{
  "router_z_loss": 0.001,
  "num_key_value_heads": 2,
  "head_dim": 128,
  "vocab_size": 14637,
  "learning_rate": 0.0013,
  "beta1": 0.9
}
Below are experts of layer 2 (counted from 0) of a mixture-of-experts language model. Rows are named up (a neuron's input weights, with its number) and show model dimensions 0-255. Each number is 128 + 32 x the weight over its row's rms, rounded and kept within 0 to 255. Numbers have three digits each.
Before each expert's rows: a language model's description of what the expert responds to. This comes from a sample of Wikipedia text that the model never trained on.

# expert 58
It responds to: Word-final suffixes
up0:119117159093186082105163146080164100142079138123099149141102101137092141112128110085150121099114096114140083115118123135119101148110102118079174154141106150162098091088107087074084125120127083097102181139117092186114166112079127117082141137109167112143118131099059131116149105192175105097055109128190134078124166129100159119131165153095193156123178144139170122122142095107160129157110167123178146129142148093118141177115110154180120140095135187083152161109154095057232117139154127095112139225119126097111095096132106102107177105131148186110119117143111099064145139075152112135124105130058149116105101091147098065125123141156137121140193127105070156152194100095144104099164118192137175126105218166129165144123102164118124162172173106091115147140079165134107155104182169
up1:078128151172130149081123140184094124142075183142126172121119177113164111136100150122125192126158135132114122091099201133137151150125137124119091116117121090137091115153184102175132174177112134165063153104144152159170054144164180150130124158136095106157076116093120174081091160152098161100036197142197117100091109148162087168082154130156140159108140070158078098177138103122131179109147127158099086111135167060130157108123171149089156119147169143120116126109096172147141112096135103101106127101216128128110117106166158107126082131111134131107141095107102096123065169139062093170114100135080101104074141138129130181179106062120120154139177096152110121095186080135128188155106141170106169110087109103143104156089062120168110175123178181169168115106100122158133132113108133
up2:078139155112144158122133133176047099141116155153126136164068130114140141111107172073189061125101121123136074086138146103131188128136120142136108197134085076122140105123115152123102121120102127183089077230156165193100160126099127115095146126097151088185131132097080158144149167171142144141145098151109115179140133084170134168157134053134143134118146152188090107133104081105163117123124101114104112146116172109103118094144201146125154173110118107007149136142128090136133086075134128113126057119187102072059105129135118156114144126144121096050062107125162155107148088098145081144129090158190101141123142207129111113111158122165100101131107165111111156133153126113087155155101106074148132154045153153120159114093159123130104179111081138154114132158129105183127134095147118

# expert 37
It responds to: Lowercase word beginnings
up0:131147071140134089045098160144182165116111089152107168121173121167111169146132104058123110086124156106147151130115111111142164100157053143129146145118101158155110174131150084135074086097062157151135113189143100107087088099087163139081125188124149163143104150144174130134110134163097143149110087114106140082095104171151146151154146142098124133104126152180101073173124144127140168143040130111101094136136156165171147124096150174151142096120145110076169155143128061102151130128148175107189094130140182151110093085104087210178151111116146180144123144130133104124165120085096089138118147139071072095103096140165136146134115167131103100172145084095165205149137110103078130179113172189173150135117136080183165072071104088134069153146158154144131173146182105121098079148134102
up1:178113144166102153112112107087095129138139094095159087134109108130131151157110091163146121125083148180165122142110177140075103125136074176127119110147102160178210137170176039140144179115145104156108129166054144088154149176136114126111120104130132124134101118113072090149176142153126176093104138131075151183139184119152103130118107115152169110105180119176153093111124104137119115084089113129135093195071133102153132160147118158122094120142155147136160138100109098079127116206154161114200130162166124150085169169095050146175080124219192183109148148126076075132089147111137124106140130116140143162146125139134113098075084149124088086178150157127152161090063117120085105176094182132089142125110153132163116161060143094164104107141138176137084127095078132160133200114102163
up2:114120128154152093082119101101083093132105166112164156158169121130098136108109160130102118137103111092126111141149154118061145118186080126140152178127089158074115113122089138156161142158185088120131136126120191125135112177172120158024124122097073159129093136051136143150121129115107135079175134175170166102181153111163150059067126146203107111146062138088168162152089121183139153163120162103202131117149156091094154149128118159200092121097141136111175156084136200125131118092116160104206127159106135139074142145054081126077139143196112110108134175106135093069131115050137112118136198118084103105099121126125145127141109134122145097169132076169152149128172131110129132129121152123098132089142117069135198191162134130156130109149105126127147183092176137135137109117153073

# expert 42
It responds to: Number words, -ilt endings
up0:107131107121151135112131169144157095124126115151102092134133111146133089168141114108129123207123103100123128067117142096138134077117151107193107120126165123164124126125102111111092159192139086124164099122194115109110157130159148164091112137109152153103107142148116123144144100136095155190113142107140102126168102122136118154160066111154180129129140140167133147121130166137079154035112093071202148186113118153093120090122130118068094148112143167173086117170134105117134133078170121162108096181116142112140085099082154146067154115139114150089129208190115143133129134063113115100115092148095161151060185171155138099128149105162191131120122116113166230157094131109052139166118094142147200119083081046130134146081110048165118058101103130146160177140162168100091072138120170
up1:106107156131120134098108128171115120131107147160149161159117115101116126052146133097106124119067116166103117147129094084094166104111114046080130156189095165092188216144168072113149138098116113117107191083104143112153103095140105113126141123119120180117112133106111156118133133126118145178137101106081145120098189144121138166075147082180147121154148116162110136106127057149137131150040142152190173185120129200129136141133058142102099103118154121086124082113115077181180110130140173100146122127164175115140163126166091079172135158122170099118153165128102113119139140171092129153092103132133178144137183157106113149136158075113111085119132090150120134119166087129110059164112130207159097139128149159144135103127128149185132067242156113075105148209132155164133132119194103
up2:156168056094127134138170082169109105092069195143171138182142143162101082158166165071130106120106096083151225115125136120120143127156162141168109149175137110075171181158166052154052161133155109152134135134109169114151132188133216081140207100125114186100128136117103171105172166151132101141164146107074155143158177146153113137121088128159105127121115125127107127108075157145160144159081167109183117139130120153128141135122125143095140094155127160123081128115141176204171149087154154185177140093101057155125117152090134124106148166107120142133093136132129131149149168080129030099107110169140130117129109098104130108131141147098169100175144093137116110143085141151061104207119144102134171116100096129176084163143098101148157095090160160087097136158138082101118120160153141

# expert 9
It responds to: Word-initial Latinate prefixes
up0:201111112096110115131134153155117078111137161144163075162144172120092118175080115146118098124067121139184143136125123106155107179134145191130151200166141088162093078143166117105140153114133106186106164170155155173099096118160129133153116180091138176104121078118139093149183147142144144142070115156133114075147189150152094158112162156132142111118144108113097149169106156129189125104089084126111111143051119090117141124112186132109110136141130101062099118187105140145113126155115106085143081139120085133159139117109068104091161089107154126082137078130117110117124124172096124092121129118120134166078156134158183133178191180148158140118130084071078160119122054080161164114133171109115109169087167098138145078061093189242125144094112129115115223110116151153134078114104133
up1:124077069127146171091133144113151139157091109180139104213115100159130175069098091105112126185135108160115134138102203119057123164140150136168188168163119137151123092130112131148118139162158146131119127109130130122129086139124161173107134121134175132153102165117078109195168096103149123174123169132122121129086168101141095123133115109155201157132184136152187136102155119183117171106117140172124098161119204200143125150144103136097119135127141127137123100104124108158153133066132161117159164118173109162129158130154123129090071111133073227145181141192152074096091181090116108109113179118158122171114128184098162062161133123094119105188111143096152179108134068110136109164128170130140143177105109061126112170205145107168133182171090148173122175176134136163094136160162161
up2:145133103170089154110162161116153132151145118176153054137158083138191105073103123149178066205112147113130144107173158100140101131127091143137096096157066156140141180127125088164149160149143115137177123122125074163097108145103095193113082117161122124096122108134099096140162113175131109187130128132104179073083103089043171158083077133128156187132165152199163107125100122168080156136089121127136094106134144140098130113154119162133128128085046149083137167152142121166130105168131181167142127158139107208060152092096087093160114127174153154134097177110104110083134203134140107130165158071063141118082077136087091109168146134116111088138120118106087135079165094164111141114179126086123153192098154102168142112105140124136129139187193138131103128155102158129121115188130118

# expert 12
It responds to: Standalone numbers, there
up0:141132153157134124106129097109151118121049190146132101186086134172131145106142163145137123132104126165116147066184144151121105071116067177131178107177143173174115132218166137111086166162125140136075136156138122165141060089190115120155137117148072119065142112140134125172178125186137063148103141144028087104151138123078132150138118083140163160170123138099095142117142170103099120105125149168129128162095111130125144151110139169119175028114113166128138124134092137172190140125071154092130161156108151170075151135171112138100120121179138141144097118163144120107139130095071059097177094099077155114125160108183155164146121103111155107135083116120183162103175119143170095166124116113161146174103146101120118175078170075130139130108150166060112160124106162142116106116172196
up1:165080128144118130119148084151099120112107128128151115136152107139146113120069041142133124134079160163138134143128153130140113083161104135153147177158155118136098089164147135127145106119134107132161115158142118133134147139167143189104174121166111197123099106117130095108140148162120129180076105078073163181199092130125113137143066129128150167163095159118136118189170038184101159132096095105124123159139195152101131152159106180124204065127081119153119104122102130139157049165150107072124119104107200141135181132129152054064133151105169105124085180142071114119164119135090092086130110165159153186112160129117135158156147048095135114182114161192079162114155155141181102127157189106112084162099162146125096146141096101059115098190132175136105120158114138151172098137121180
up2:145078104173128112093109128073108119219176086166173169117145097159112130107110126139136138141135146181122178157207159178110146112251086116157094148136160093103176136090111087125123116169137109191082134163077107131123147185084119098133153079074108157141158150125151112114150094136127095048100099065107127148141084116108165178152145095151124088127126157114107170155164126122102192112121119141144119146114168127079133129137156131093110041111097199140164096157091121155132079176143112147088159116118121118138147096146135145086139104161146146100145160142149120112161154158147076101161085097117148178094159130125154177166095128117171146155123137116083173132089123125073140161140226092127177145124118099160133102074130085155095089135116144142118116137097093215066140132093122

# expert 48
It responds to: Word-initial fragments
up0:134090138187185152067115164108097159107110187100193166182175071100113143123134134117148133184083082112222182151102172147090100141133136126075123093144127139069097134100107160161126132129135147172140125067136089138110149121168141130164197179110086133114108119110151125108082103118086130079156104139119155117142114159071155092088081104106143137110130102153118128100049094131150103083108162206129120118090100122217149107128148092127117141154122150131175107144114140207114115171135116105171101131155178140136209071153127137166122157119140075180122140147131128107048148087128167159112105100137105118171119146106099102135175103182063161120165130142172157126151131119122163103112095151132183122130096150181178170158179146121145112169104163093144115157115104084134130105060080
up1:144130150150135130132131114122118137144151121125180097127144065203158151116106137152134150151108133142177164062149110144106122078101093111160133058166177137135126147159159107176119131117139138158144158138072212120158133115155127175103103108126123193111127092129133086123138103171139160128138136105075176092149109151176144109099148132134173103146182137121166052162130137164120102124120046134183065181085108194143154185129169129143219149144093125116200085170104120086124055098114113103149133143205181102093110095110099119132132094171142142085126154123137116096118149081103107099132129123104088122126111141177134159137117119083117040147110087105158103116132128191128058149195154066080184148062105142131114126134123123117094095158149182192122118147122154123093075163155156
up2:180085099187121125142101105100158133111103143090135159150134098162202117111122124140120090153171167114096132132136111152116100076121122169108167069161144119113187138108139138145119188175123139149121104176062141164086122100118114115093160142095124132137162097157164156121144117086115109117176150082094127129117101120057107119097127134136145160120124089226173118178147092094131123065096107110182130140105187162139097132120136150114123124111069100117216132172095098152131108135141131135173171174145177105103163082119084137129166112165161203049167157104151186081151164145145144110101131109065128170090073152140111183141111127067096152189147142151191132124124082146126095094153164067150113146110152080155158123140154113180099113104130182132106181208140149162064149119169109

# expert 62
It responds to: Coordinating conjunctions, commas
up1:121097103115123102103145193122146161167150114096174116139095064119175073104135130141084109185122149166128103111088117192086133138147126166102136112110180149167126135117090112116151113154206085214097156185132090124144124151143119116104158128085117179103091108089137168116148154091172052126151124110115101088137154136042086154110104201109152154106105122147128104106135077163100150162103120116152093098111134155080072196126132146155152090085078151179167110200095108132173156115111169114132102068159145155046106118101070158100139112162110119127145172159155150105052149171138109132140144110148183122122142143180143139155064082110156108187160125064181138119130099171096099163131118140180171189115084115143123122113134138119133179176151174116117117144131144106130097183159154
up2:182171110180141156121134158129093090129139140138117092152131127137087176101133120118152078130043077148149128110123174137116151119117115127095125092090127141135168095095075156104098144149135154116074127116120145087140125133147125143140179066127166147119088139138102137174148126198138154130106154148149139159087170142092116149121109116146161127087048189155151107172142081101078153117151046129124080072120165166204106144121136167200150094050105148136101114134110131118170122098050178193148117162160076125089143085098074067114156140176126083121098154147148119132083104122055144097116080136087086170130164159172130130165167084091119163119140100124141146103075130143050175106138144101123170137061128138162129138119133127132071177093126105085101173139092071117068097126140103
up3:100159119115109088138081155134102166101135142184111112121092104138169055151137142132164118135152106136102116078112134109092061106081151130170130136139130168141112146148132164102142126193168144170066129112147149173137132146141069118117166125137060126133098139156151143096169052103113157068125127133117106103138121152126236129159086097107102145101133198119133149080123113086161122134159159087138096122140108145193173092129104096096063098103123035075128165092133059069150098138088145077152194099141180141089103071132111185155161132128110129148136146133161130148148215079139038114107134122073206130113167147156098119099152134123139101125149139125109166089157158115150100170114122062138124135134195159110106118133146140181131202139105096129111140132123111159114178112089113

# expert 55
It responds to: Foreign-name endings, punctuation
up1:131137128141183135171159127152085118174140087165142142159134084069080140117121079115100167101161183088126106108134164090149131100111107103160135104203203083112165127175179117070127182130089081114139152148156116122179110144075088132070142115152175158154127090087154168111096097101160144196144143108074153116168133060121135161088133079150132109094118106199120083084155083105080091044185129160128108104144187146068134065076152143025150152146098139100116146109138137118119144139136138092109127086182135131154104081136117100134080140147093144146148150117133094136174155162099131146131072130106153113125121146132112145109087080038154166139084161192089108097191157135164112132126124127130125115115203111114141142160162116156154102139091137142119110123145131133133099192092105
up2:200147173094133140103111143144138135134114145124095142115121106143117251171129166093114141120126093091135114122128136120141137126116131158164147117141188143094161142110152197096121141121116115103125107174150155124132154104196101121094155134129087134157089163161128091124126165207164110141137148157096128109133064103103114155110123131162107097142159088038124142130121140164142074152132100099187161105112124117163174140150069151123106077083058174110105098078129146155114100118189110047093112157155153163141150098135117115164131107134112169025101154211134101079089130215110094077154107131173106123154111105144129149166148117130155135176100097071180137112168146126147029147159113114113140170103152203087124047165089135134142179143096136139102105144120145107127128156141114
up3:130080151156170128164077135111137108150152100140117135145156147112130092114109127113120128119097141159166175113073128121057129128162108163134138137172085120103166168189141076092117149169121116115092127148062131173122122163143122181161104106109125127135105145116131119140109114116152133152172147182145123126155106124054109161080099136135144124190151124084152144108095105126099159142129107113138060177114123195061077098072114116156120132168109171104120116188115121125157124144117178102180139124179116152085165030139120129081134152127126158131081162165132098142093145174105097059161171142129171143137148154213129067202107065127074155134129107108114128093150139141150057141126180126097159235079044138112153148117162116172103145184113134093087166175145121116070106160086128

# expert 46
It responds to: Capital letters and ch-words
up2:152134103154130111162152145100119157166155147216123167157145130138198136147079103116150144147141176161167184098155150124073071137121110135056150088120143106144180182159139137129080146141160150146102109175107107118144163160113123164111128146125138161077118103068132142151136158157129143131090117135096122119145114123139131143099163122124214100204165065137124145124175112103114149041109099117152057133111108179143107141093110121114130146141144131123101100147047091070144113079096170106114141176138128101117121077117110106111142164180128130090063111158140091118125129103138099107127138090130110211127100117130158107167085123074165075119132101137090153053148127132167078155225112119131136173119123121199181190075120107178077194142133172147113155126107080118074105147117186
up3:108168099162104080092163093118100179140074134131222109124097147121102134144165106129123131105103122151178108174110108136107183152137137178108117146134143118092153149107203141111129118151164167129132109113100176160192136117140130180171132067126089101105147083129164110144144103185158160123147164133178122105096172110153138105096128115140114144125136135144140099109093106199144205061178059197130133116096081160093091145130130109101072127114142175094204127126128070122095187102126137115124123147156091180107186154155106203154090100172129102090104076149078131146182132095132189072165085139194149125150137162127123156159117072153085100115096137158145101127126109158067129098104135088130169140111155133200139162129118131146110100106066099185081094124102092171173154158108144
up4:100094073094113131156086134119107136136148135094138058145128123195151227098153172081090137076150162090152108139104170099115166187115139104093097142124146120150140153107159104171119125125136101194122154114136103087090167160148226138144143101120112108095116154116050137114109148130107126175156137110129127097121130129133162139159140130115110131167108092091171127141140147109082153119123113120153041094133075080171129178099094163130111120161109122088147146176107124173151149180121122166115155126158132118170140121149129131156096125156093117103141121164157131187100181167141135114082052099052164152186070078130186169142085104178162123168170073139156139093092136221080107212088124142134212124116128134124104133124107104123161131102198140096120117164164112112109116084102095

# expert 41
It responds to: Month names
up0:153145144106105130119094188132095132165104104105084137093142121127114171064080166144137121147137130115126222152125132192088074115153094166144134127145160157135157144122199059112165152115087168122117217153082120124102078083163090157175089133091116156077179121110122096151138109093139145163173108128078117098129095141078123127125108122057087091135090120127134185134170134090077120095085170124126102206082101180125109112167141111094118098133093139157074104079121125196102158173191122167109177160126101197155118120113097120150123112146136141127131142108118126098167180083152131097104147135139158213146075097124148087120143117125125114152176159169181128132140059120113142121068129117118065146136063078109116086186131087135123123137170186118130109113168081103158158145138106
up1:103116138151112119070119179128175104099141121135141128124059025136124140143119130137125096102140129160148141150171166093105091163114148144143142058102086072079147130105077147170131127190135122150168175132136141217091158127171124125090094114094162124121160139058120137131156150137137102133141094156127137103162103119123122152101106125128176190106097151098114192141041050157172123131123163132098088170100110142152136140132107162124135101121125169110132169237110127113156060091180138135093142090117134133100078155113156131102108163103116099183134099146185134168169143139153157127167154168180130161104229196122102078126098145161107102144147108130139160152097104149098116110102082187151154180115171145144106098163093113118145117167077127163094166180100096160150110175173146
up2:099136139145124163077138121136137046134099153113119160146108079090135104075095140082125134108125194132138071132152092109130160135131135133099182165100205130071123127112099121128117142123135111099093110143129175120148164124152131082164128184055153128105129132148131164129180163146079150100134100152131093160132060107080157228125087130102184160131160144138077144099086116143070084151092112153144109116101187109121074162092132110141080080124133181184130169141098083151148171161053202085134100149151178108139124148139172099133157131111169124175116105168140102067169161170038133082109174126115116102110119161134123116140062177090104128112181138074132135137178119116089161145127093146120154125118119155121095109058113176077065098158106096096082125144151106107158147113109162

# expert 1
It responds to: Capitalized name initials
up1:137116096145149142092097126153141091167139120156137110111193140145125120061080171132132128101085110113190129083182105157097138093176100204137150123157135176153193127096135119076069171147135121175144119170090142202126110165160158178127176093102134162132144141115162097165137118155153168114095135147118170107111082115134080100089056086117133170187190108117171160143188113153059166027115120128144103190106108116115101120093116139127177102125106151106149161176126169095154170087141150155107170116145150158100121083149139172129090080156142135107158164154091075124098144141151145118155099097140156150128138179124157108104133102076097106160134123135104113051123105136101128169144140121153129209158117102143162225166161142196086191162121114130079132152126117152122118174140120
up2:180148116126126122098094107152153148141139165147112063156111098126142141102083131071092184143121115170140154120174106122077115156103127120115133133118121130145120212174114112140090184144189105082114140201156198109147063178160096128076118108109088154071102087096112139175149021133146167163117089167095167139130173027094100165136091126149154136167134145145162146103113100131119161143129125099095149132108128155157148130136138132181123135161087140142135180126030121146124109116083136128127155140131103156089136133124177195110061114114146120082099102106127088079170135138135104122137137093104159157092068146167153115100137124050106119173121118133139167176076109156187109136148116078131131170072120142160137163081202109121094105145167092122048155144132154093113122145156085
up3:132123115174181147107137104106104106157146130119161107147126126108169139109094097131145119160086145114195158087155168103154120100093138120165172059152111138136123151197149107122128105152143113126137144223170166143178084153189148184108171103144157083125116105095077110149169139176192157127146155123126149143101138096093168128127134093144140172141109108124107118120138082148120164123122053158158144165170175116132080157114119160083147093123036162064153146155106083143126084124130155189167197122221145130065138089152111101031106115139104127076113129093153129091132133132163103094184123097087122124159103116134120130115055053106125164133133091114075142117098097146152098162113135173126171146096116133140131159129131138160065112081099180140141131131143024096101124150097153

# expert 54
It responds to: Non-English name syllables
up2:101147051185145136107122095094105066118109152110175135134192150137091120086157156165134144111126095100142128103148134176127134085151129172160126130127097092113127119130151091169166102122135156071132128107098151148136154175094117070133137090070068136144071120085135159160187092128129104166111123178137098150121199084119055123126087133155075121157075144154096104079162197141100162141190151123063143114090153139120093087116151155110158095160143160165093145119156097129086106133136190212129241183144178130080098112068132152109111096147136082119146168097089140153071118150157122160126189150124112166092154090104122098114100110131116212096109151070111140117107094114134108108145207116122092151120121116170172136120175110125173155111128092076146115145090108111091122134099119
up3:074134160120119157122130147146086152155107160100224163178063153186106109091051113088120099097144078183146147118088108086098128127138119120132113121168132162185132112103196125161137136127128133107142095116146101199094156148126075119123129118126108107117151108103087122157155129114098121076109197077165145152147174104132056072093165097078172102157124096124216136106130086110116135118126164167162105145122144134100090102131097172153067107056154094140203129099119127138136150121135099143107163148142110159087164088137169138129123124137129150090167129107067182122097087089173187119139110152163181167119105087167139138159090103131154153194069059127121111120084134160083171161161120090100097130121141109157113104129142170140130126134067161163082125129116099107097182209127169
up4:113098147138204142154083202126179129198140125136226134140115144136157118103127140078097157119167141101076172140131131157128105149058133218115119126121107155050143120134048089173121192200129178148111118067121081222162138143145076191174128077099162122135131127125069142080137121117123097122152117102135121111105109154135148080125093119150104136139121156166146155160105084124153155122099119133095153197161103123134132095103168147157124125172118167151098128115066118071085126133168104126075163124148171141054132108122153091152176125126127092138144105126146163166113143077161141126141163097081120124157128141138149148132105076152135111131171123182080095104113116100106138110139178149095119143125122130120094123138136116104120119142072194179200087164101091181097092127192103

# expert 28
It responds to: Two-digit numbers
up0:182104176158131129113125173150136101123132098144147092179200078127158131043148108095164135173112123142120150090108126130125150105144111156174136138157123125140201162120137108078102176142169110109137097139106153107107122171162124118200104121124142129109087116122023121215165151153161166103114144107103171142114138144125100090117115093174158185125165087126145114165076126156102156097104162110169156164106119167101112131079223147107152150077111127115124150134132159113186184044102122119129174158170184124117142151096117164067127142146161127081096129118142103173091182113088102085125129104124142178114120202134128170140117083106134133128104106137137146094133145161156069214093165104097147136128092116149123149175109078180118151121130154125119197173084129092123091124172208
up1:148111146129135136137173130153122092119098081111123101132099121171140144120097101157198093137099152169175139076135113129148103117102102165152149144078191131126095142123205099114120131087147099198098182151132179107204094160170083101081202068068110150148088143112086139179110098168126114106128130109130153103071135116103137145141049134171094132116148155108149126142097139171179130148165098158112038106100149150114081074152112136055157100176134141082129146170066126137122113178065130156079160133104106092179199152150140128141132136104149164139161181175069148075129113183107132135112206061103138138130165115180136148146144128106143107130159142128117110096165117195087155126122157091112129146132157090180118147089159169119143154090139120147166160170117124128128161167116195
up2:110131087131108126083113081045189112096127118158211119111122036161144156148114117110146122140126145177122127128157164119130185178066101129153158096182111182118118177117155056140113172185129107151103105117087190176090151132123109165148142133149142154090102100087117143179100117142144163159175148117167125143129159146120179146095126138142148131193131114127137068158066090109105125079094144148124121151110129168169115157112106121109104131099120154093138153145128129113115155121116206136179106124166136126139065104155060146119145109230140157115038157121149131110117156170121076078137106111097127110119142201170129152141111090129060089133126099127132118127128119104195157126131142149142167161069081156180158125093142098084104124135127117132107136242115143171077129165166118